config.yaml
n_layer: 9
d_model: 640
n_experts: 96
experts_per_token: 8
d_expert: 160
d_shared_expert: 256
activation: "squared_relu"
moe_layers: [0, 1, 2, 3, 4, 5, 6, 7, 8]
router_score: "sigmoid"
normalize_top_k: true
routed_scale: 2.83
balance_loss: 0.000367
balance_bias: true
router_logit_norm: 2.0
init_std_router: 0.011
lr_router: 0.000974
vocab_size: 8192
norm: "layernorm"
norm_eps: 1e-06
tie_embeddings: "early"
optimizer: "soap_variant"
lr: 0.0014
beta1: 0.95
beta2: 0.99
grad_clip: 0.5
batch_tokens: 65536
seq_len: 512
train_tokens: 1144000000
steps: 17457
dataset: "wikipedia_en"
Below are experts of layer 3 (counted from 0) of a mixture-of-experts language model. Rows are named router (the router's row for the expert), up (a neuron's input weights, with its number), down (a neuron's output weights, with its number) and show model dimensions 320-479. Each number is 128 + 32 x the weight over its row's rms, rounded and kept within 0 to 255. Numbers have three digits each.
Before each expert's rows: a language model's description of what the expert responds to; "gets" lists some tokens that make up at least twice as much of what it gets as of all text. This comes from a sample of Wikipedia text that the model never trained on. Tokens count by the router's weight.

# expert 13
It responds to: Common predicate words after was/is, such as due, announced, considered, replaced, returned, plus middle pieces of long words like refer-end-um.
gets: " the", " to", " from", " that", " as", "ed"
router:186121141166196129085101101085134125135114143204136102148143150155146095116119080076151161179147177166141134100155092128195170147153107140131177191148104078080120079109170106109161074170124135123082162174126114092164221108143080221174112113148115165100101146119147112125171138081147106166170161120109122170132150103114117135166143130105099159164094101097161146186089145175101104117175111079153149099148110146128142091155155108135046083096113059194097087149148129123137116217103122
up0:043156140134119121145147139135177103081131152116119138083134168150158102086131117104160100124128093129167069069122138120183157111110117133149169089122150101098148122115121130137063150078137117067113177074160124180140102147141095091116143109106069145162139121196166125162175084023143111146090177125159125132130159107097140183092150143141153145093128130147151180142105098118081183173130105121147163091136177109153162098121131111177134108109128125156176101171113158133090142161172132
down0:077130116122193140094156105092111079117145160126139117173137095123157158120088119080164167154117102137111111160151154156127109116146155161096128164202054145085110125100169122139124211137130156128172124152125097132170108118131144069102140119173101165174180118120132133158131151118201150090109157154184055150086131133168122160082161107156114100124098122140179129147152135084086094122116076132103190109099199139146215069090125168127110156222132137166104128080130133134184113105122139
up1:144138159152130106110132147192164143083193103104123134119162135105106132085110105143171123160161098135143151122138144154124135157182118153135136195103071091132185079086173113158084184150109109110146132151158151146145163161116110153142116173151090155146163149195112096162129180116186150122123155162119110132168153127098153141129168121113099084129071093168183105081150096136184117173123107116118104074082121142117111115143078120124047076121131112099118175102124161071135109109114123
down1:099173093125090088151136110147104158144159168134079121126075127090154157131136123142150107126125089131192144132092101180106091141101082131066106120175164147073194122126159134127148144108168107134137121087115152105117172047117207154114151157071156161130134129149090146105143176176186082127136123150103076136131140141089147123149116158138165128118165164148130137108116099112147215051100126117104101062060102134116118085165085049162118113093191171072094132132117122141130158128130126
up2:199123128062106127110153086100077150154140118173144108094139162105168116129126123166147108127116143111113140115138174126156128115144097218072126197184078141158080164161157119122127126124102082150092108121151179126164192149144104178152082136129123149151156088134076090084120169139205148114146113181076122126143104125111166091153088127139152201105104105095093072072132149137138157064132124210131100105127192106138123092142009094175138117127101152134174097118166157147138137184085155
down2:182117139125153180135108161103146154109135129103103123126151096090090059134088163140177065177119155101143162093130100061133151106095104083064152067083117075159123143160167134153170121107137120059171074070172043121117049109111199134155144119119130100138067115126075141136181167109114086103114087083120138178115096219136068094110171109072139064151145072180114090108114144107142084102080078126142162085153170170105092158216137157139167070150164099140113146177112168102116132100164105
up3:141123184070113147121086127120108148068077085182167142129177218142104115132126163146143151123172113092136153104166155139219163130116121154124082160218073126195140135103122113094126111124137137089105173127165131104083205136147095169144106147108113124119167167181122136166119125114157115125148144104097114186142113158132151131110138135061139138126152110190109172092119122105129118143157094092144078066152105121093103124166092068103036133087089086191176118111112136164149072146132077
down3:086129174111122076118183152170076104122167115109124128111200156047085134123138111146092166125122178130107170076095119070132086093098183110165067104145203165137087151073112249087072147096125181129173145131110186074154246156133182165199077091141116170173126127126145157127120107066106165146163132127100077145148110178184124148214141155131130072171154151096141140118127126193129151141130151146139157094091099156125094099151117117136181146191111125171086135135125157149151098143137156
up4:130113125128151087133162146150100088123165130136052130139165154127162110084110064098073133155151113125122158140136156104068099151107106190101128195123126097106138138168159092189133153162055111116149141107073110123087132101122096135123128113083085154149117122113157179081185183090173105082079122181109078157156157130128086103091125150095135169152168102082126101145104116095203105091197160082155146161112112132133191186128089145124078111101163085081167123122073104086136111128093139
down4:064121143148143102140131131137117146105168177153106188095120109118162108124145067175130129095143120092085123149124159126081148173102184159153206085121146160114084150117112128108142127167116102167098145129125094107134075105093081152136078099106157155151083145122133119110141089082116140159111071143138174121143104124091122085134129121062137087170167125037074171131140130142152127163129137149118134118091132140179103169065112104128158192103110062089161141134170111109112106179126125
up5:168163139131167116121163081160142126114120159130104124110126118103126137067161095129144169168130133139143154153168108140112181111148050202113193143126152142155151088130126146151126126149139164122102137153113074103132111135162169143113091116055135126175110095171129122120112135086149127167127097165123112128146120152107123115069129134100126173126166153123117133159101135117173127116091123129130156138124140179147162147125137215115102140118134127076113113132177143116128070104137101
down5:169220109118123085146156137116099104144099168095148155193119070121119115130128130095118171127079089076150146161119119150098127157084080105177175163116150105150107140123107131147133095094148135122106094088081133106154077153123104133108163067089129160194139084106129092125155141109155126162157096130088099090070123096111152110140129161208116170153129162080194100173132123166107139079129122156115131126163150047128101145165179133135075118079113090094119147114181117083140108118137076
up6:109159172146116148122104143079088122124170132157096183135143164107140088141102113052136115091146092125138122144089118128207118144183129151188117122203088133166205098112185110129075027146092114071152163093164127136111158120117071151083143135132104145196115134092140105139156171161143120126106134086164082138117065110132173149085150119121190147143151099118098109178141091150152088166118140130175111174119074200087115131157152084116049109072123119096114172096154114093164126136121101
down6:123098167080060146137168180132106154086190112114113136115126109075150122186047160181109162118080110090112063153128145162078145151130079159119141146146062179134163186091114124100128167116106179159113145081129167105145143100180116158110185127127137177111136147102176075115131110179067136086103131087106134103091177091156133136182080142164153104111106169093204136141139146129141115098170171080131125130166144090159116119134197147153125164144148059128098161125104145124162098184168107
up7:173190097103199105181118099119102141089090113135117097173125092206135072099093110090100150097143125130129173100125133137150078136147126157116179110172139103142093104116120155156113152125126093101132151166134128098106157124145112114092087167159090219134169108145141107077159135078160197133118116093164093129085100176108164125092097114121117147108139120086114159147078117158132101176160146112159154143177110154149102145136116128119082126091071143140133133153137124162115127137117103
down7:180135132095134057167105132139174123140136109168132124060160150117104189125121163123150206113122117151147196114149132114092107155117136127108130147090123138110109135169114107106095113145105064139117157178166113088181189091099122101165110137155089091161099165156137084141052117128159161090121136113132139139019157150170153116147143086111109143092142172102098171102086141117091160069209138115125185096130103096168108124165145140150120093135139125175107109124094095167104132083108136
up8:136191125184143128120154144154182111154139122128147121118067058155119119075090140147139156083188140137100070142139141125115153175175105103147131149112128141091078107148181057114077151142063100179107066105132116088110086109179083138159133061122148166115117138117192130115173113137168093109143090115152137154103138131130177129144124190140148081195158135147078131144092146178120154119117116142181200158133192165167120100183078138145085124098094157160119108142178139129139087164126172
down8:080099127179098173113149144147179087128132178073145125093120113117129138106115120146173166129132128121072160136135171064142145069125125163102100108102115100187140183175141092130143100155115107166106103122102168124123126121153113094131131147181173159096060114136062150207164113163172173186171115118117135126214094147116084087113188130169082050085098080182101088106156108142155069122157179150118137115144144099121088137124080194089127119091138124185070145163106117091148100157089190
up9:179131073106092142167069169112112144137157183124159150102132153129107083138091073133150122098150155177166119120129158094116101164164067154142145181142175152103164066138073094154157073109118176113146118124169082095104152049073117180125141092119144153134119119154179118132186113164106130124132106185095103136101108107085161134130133127141124108153186171095089099105159140144187074096143150156148178177127111039119137096086088144105092040160099116159119164169108113111101149143092163
down9:195124085186090085152119112173143144114125142092148155161119084131072167114089142108100137120127121116102100083129187085127119165137131112151111144148125123098166141097105095194090067067139150120133192077101132106167123119067181055139163098115147078128150099125062112131080126106114152181113131176151084118098186096145066122209144129108180137170149176099129222159155102169180080087120072133154171155081127124136136149128217093153100118137137118112121126128093098103130174140126120
up10:158115106103160119129150159094165125133088156105125101192091115135129114171149143172081141189122135171079110144181057105116121160127106102126146174134130124124130095071136082160119110093140104101110124150111124149106141156120095147162121148202121121087110106136090172121159112182135124130125067099139123110154121071137139148160084144131141143135168048107157157155135139149091122119150145025125134102106141183136142057141145128112126087098101120123149130082119157143117100129149129
down10:182136189103111122120068143144227095191045144178131096176113091149112120124185153111133132111171095163087146080125087118069122166127139083138159104096149121124112081132156081097109143116130154138143104148100090132139101096098180140111067111103063087098145087137124080161116191117154130135143131054168132161203120164146178125125134172133137135134151146150136137195130146075161096152158067160098189134152118127099085120133122134132111142140130139145111176142161159063079149120103188
up11:137112118060151144155157096175081166121134117143071144112131170132134137059069146110123220121187141117140072090131135123082122144146122130146132163158119129131139079141149096090140142152078123105121161116163139104117085157174083110136097114158062135083156150115139142112107093126109086212138118176121162172137069140127125056091158126088076138108121161166098070128109225099148085114132111103143125126175093134188135101181167126196162108130103109106139167082136097160111183120146145
down11:064143161126140118100148128114137187121114180125114210158143132113078157085087154183127106138154123158120141141138112157117169127125124139105192146073147143077105101140112157131090131142107119143102146169156118095085148173118142148146145108137121128075116106163192112177120113197196163126109089089079080096152174110225188116170130117157085120134092186174069099169170103156143118181145093134160097130128150160165155125143126142137116111147139106138136137133105095147115088170094106
up12:166094159195172179087119144144160130167157121157086181202109148118166074113117101084163192122125163138071123118093150121149157147118097138155109155118081123084147083158131107106097129116153185137075125161127107077149129113113098091121083122114123111146110118131164070191151113111135120139143164060070203152124137121125113109156138169108089090165143131123082175104158165140125184161093123134127117178111149154114148070172110156072092091114119151136139113150154144097104116201043062
down12:102109086138126113120116137118135132076153100128134109184118112151134135124133136126177131180107154183095074144103134120100181147074202145139109159146094122163170162112093144168137152130146181122107156098169084105137135167139129130061181084146110135055141068238106143143156123175136199156122133101176132129149127139104042175103092144189138150122156148104159137120122130121136111139135097145128139146123127080131103135204145070167131090120097136176124121117166186110157101096137148
up13:124090138139177132157093143135197146089121144109129127161184141150091123076089164148151117165152174081159092144050150070140162128121128091112122177179172084038090118177092105148179084094101090112173136128117096054194122127150098105146172139175165087138117149114159191184136113154067085141123117112107120149134124092098140153110120110100152154104131121083143150141129068141119105175192124121083092138132124118124111147098138140144119165107129068112159092096171103131123132101149087
down13:130183122168141154134152126106108164111142126135128115146206151097135127104152083118123130129087127147128119105134075097119104146120135118141059128109104139095066190105133100140107084154100163118076142098154081136102080112110079112121129148135141109117118163170121109136111148109127085163180094154078104127177065157109157110129112197140061103100113126135130121092113117132125093117119092166104114194140107133152159147105146087171079156138154121107124134158139189144162112140147119
up14:203126130148135087069138099123095141112163141154155113133109155096108141204147098162079113106082169127176145106101171099128130150134126115154121134140148150141076147122078083113165130135053135093144107134148167180114185121083095128123135088051138071137126129163186140090170066076126080135139095133103170162087133079110124139091122125116168196078099149112172177176088143137100185122151130108207112094162088121180145081083135096133125136075099125156150120145139159112159136152163119
down14:146133106152124060194070137130113118143102131129119111135121063138169130167162171105176128159194118144208185122112115106098149159119172093154124064099102093150063104145116090065176151107104112121137132215156131123215108159133122108114168141153126163116112099059089104144099098117161194126130141108231149104101174189144163143097126152124063108116089124090131108168086191135106133134106173122143170161127133177149154094069131154126137100101164127133102145067156148090128146078165132
up15:151146170118142086152108178135139136105149100141173107163111143112142201132148082100128155114106115088105168118093129105127111149147193106149164161133182165169119080139169086158094094135140169139063127101112109074133133128103105134189143115140161137130121201162208113166172106121120143126162160175072177093124140083133083171164123135059151053082187138089175149152098153133122167115121142118151093126153141156105108176079137104187164151065138075176155078151166167143081120166074052
down15:100032112158085139113129095133129081124162162128122147105139155062123139058087083111070125152109102130102112177103104066120107151131144096160121086122164139144134148090131115075132136115138120123094166094115079104150075178080094179146094160138190119133094117164138095112103188099150161141143189113106210097170146102124099089133108138150141108097084111157123143092165129163129086141150129185141138095135112116070120149112148169103137166074102099157094141135159088138106222101164155
up16:138137129146145133071113148124079106125076050110186150092146129120142147100152078154122130162101140133130117181125161083122186101130128160161140155103112186148102171139114160161101175135151110150092068057133134134159109132139150111122073143143146145155099129133169104119079180147204072165100133127132140125114092128065111121166173141120166147174122129115082125167117195164106157117135170114203129142125141105194164061115162131130120168132125131120144127150099117143160085148090142
down16:150155134134093138118144127191099211088148077071138116103079108101091130136101171072158130121108108151144165147242144094129143078136133166168111129079084117103134137114123135089116144117131165160152133141162120159108104091097170124109079097152202155137215183115064060107192127183158125086155130099066159122120068155085130173085127117061128125141116118089182133170135138127105146112138124050129178099077143115101163071095138110123156134161083147110147120159150080196106112128105117
up17:132114075130092055117152131129065111161169147119131130144163171138164144103088148038170159120170134074097100155111112113133048124147160156169118184143122141116131096144132129139097176099142188154157184178148155085137169119083144122176103195149128162089103148183149152146097116094103121131159124128175103163166162109078143107114130116155124177197103143083111129162082076106128096148205136087147096138121152153104114102135181136168119129145109056120080097092109109093090135162086145
down17:155124168158168190132107113145122179184069086084121119181100119081134112116171110111172130147125100098059173124131107093137180111116146083084179141141139090135151141110117147123135167228168157070116132106145135121107168083133152113116063134149189105129097174186107097125074123176091084192153122158101109150119078111112081117151143104124100182186068137114149203081100072220116141185142170113121113111192113156168147120099104171157057072179142137144133178109129128084090150178128158
up18:142074104153112161100125150116100061171134134153145107127148119110097142125153099140119158187179108152129192169162092074130085133136072128172109178175094132141142135099130107137105094099137076153112147165132189122136142155128123198105117156164096115152091151162088173128178128162124127113170121167118127143158133124104191232089167046135152169098136156127054057100087176145125148141155110118221190156194137106173123153201199155126091096113136119162168124134123124220106164175138127
down18:111098103117127121156102146166154138117100158121178107099178135064103188136147130153151129114082167126107142203192096148119162094118148155149086157177059056161106095074117124097137080172138124145139094035131109138090109167058118064169152115062106066083160104096109140133173117143079144154123094109102122075204183116144146147126142138131219153128099113105158059088167178112113072135136088119168156085153153127150165159161149169097125167127088160116090195115170140136153100180119122
up19:128092067157114129106132093060118178137160149132100140117096141179113119139113112075138125127122131138155164145150116170120167090190163128137095153161162138128126105114125123081069189232149157117133180193072161113153129199174120129130121100194099176128126131117047137064143159056135102138160200116130110154093152092123114108135138167121106184129177176118112121114187127116153143162149106104189178149149126130169153155068105119126118122106127125124141090158165051123073116210171138
down19:132135136129098112104152135073103092082149081154067129105111107103076130121127151097089163086132155099126148179131127151138191118157156072148124128100151096078135154161074154122140101124141069178083110186098145164148099095109180178121152130132101120137104097093151141123095144119171078105172142124101170157091191151162141120161146141136056164147119117145201132091132135066120164174128081155118214117125102152118101178103106160097130161132155110069130125095117096099168147112113125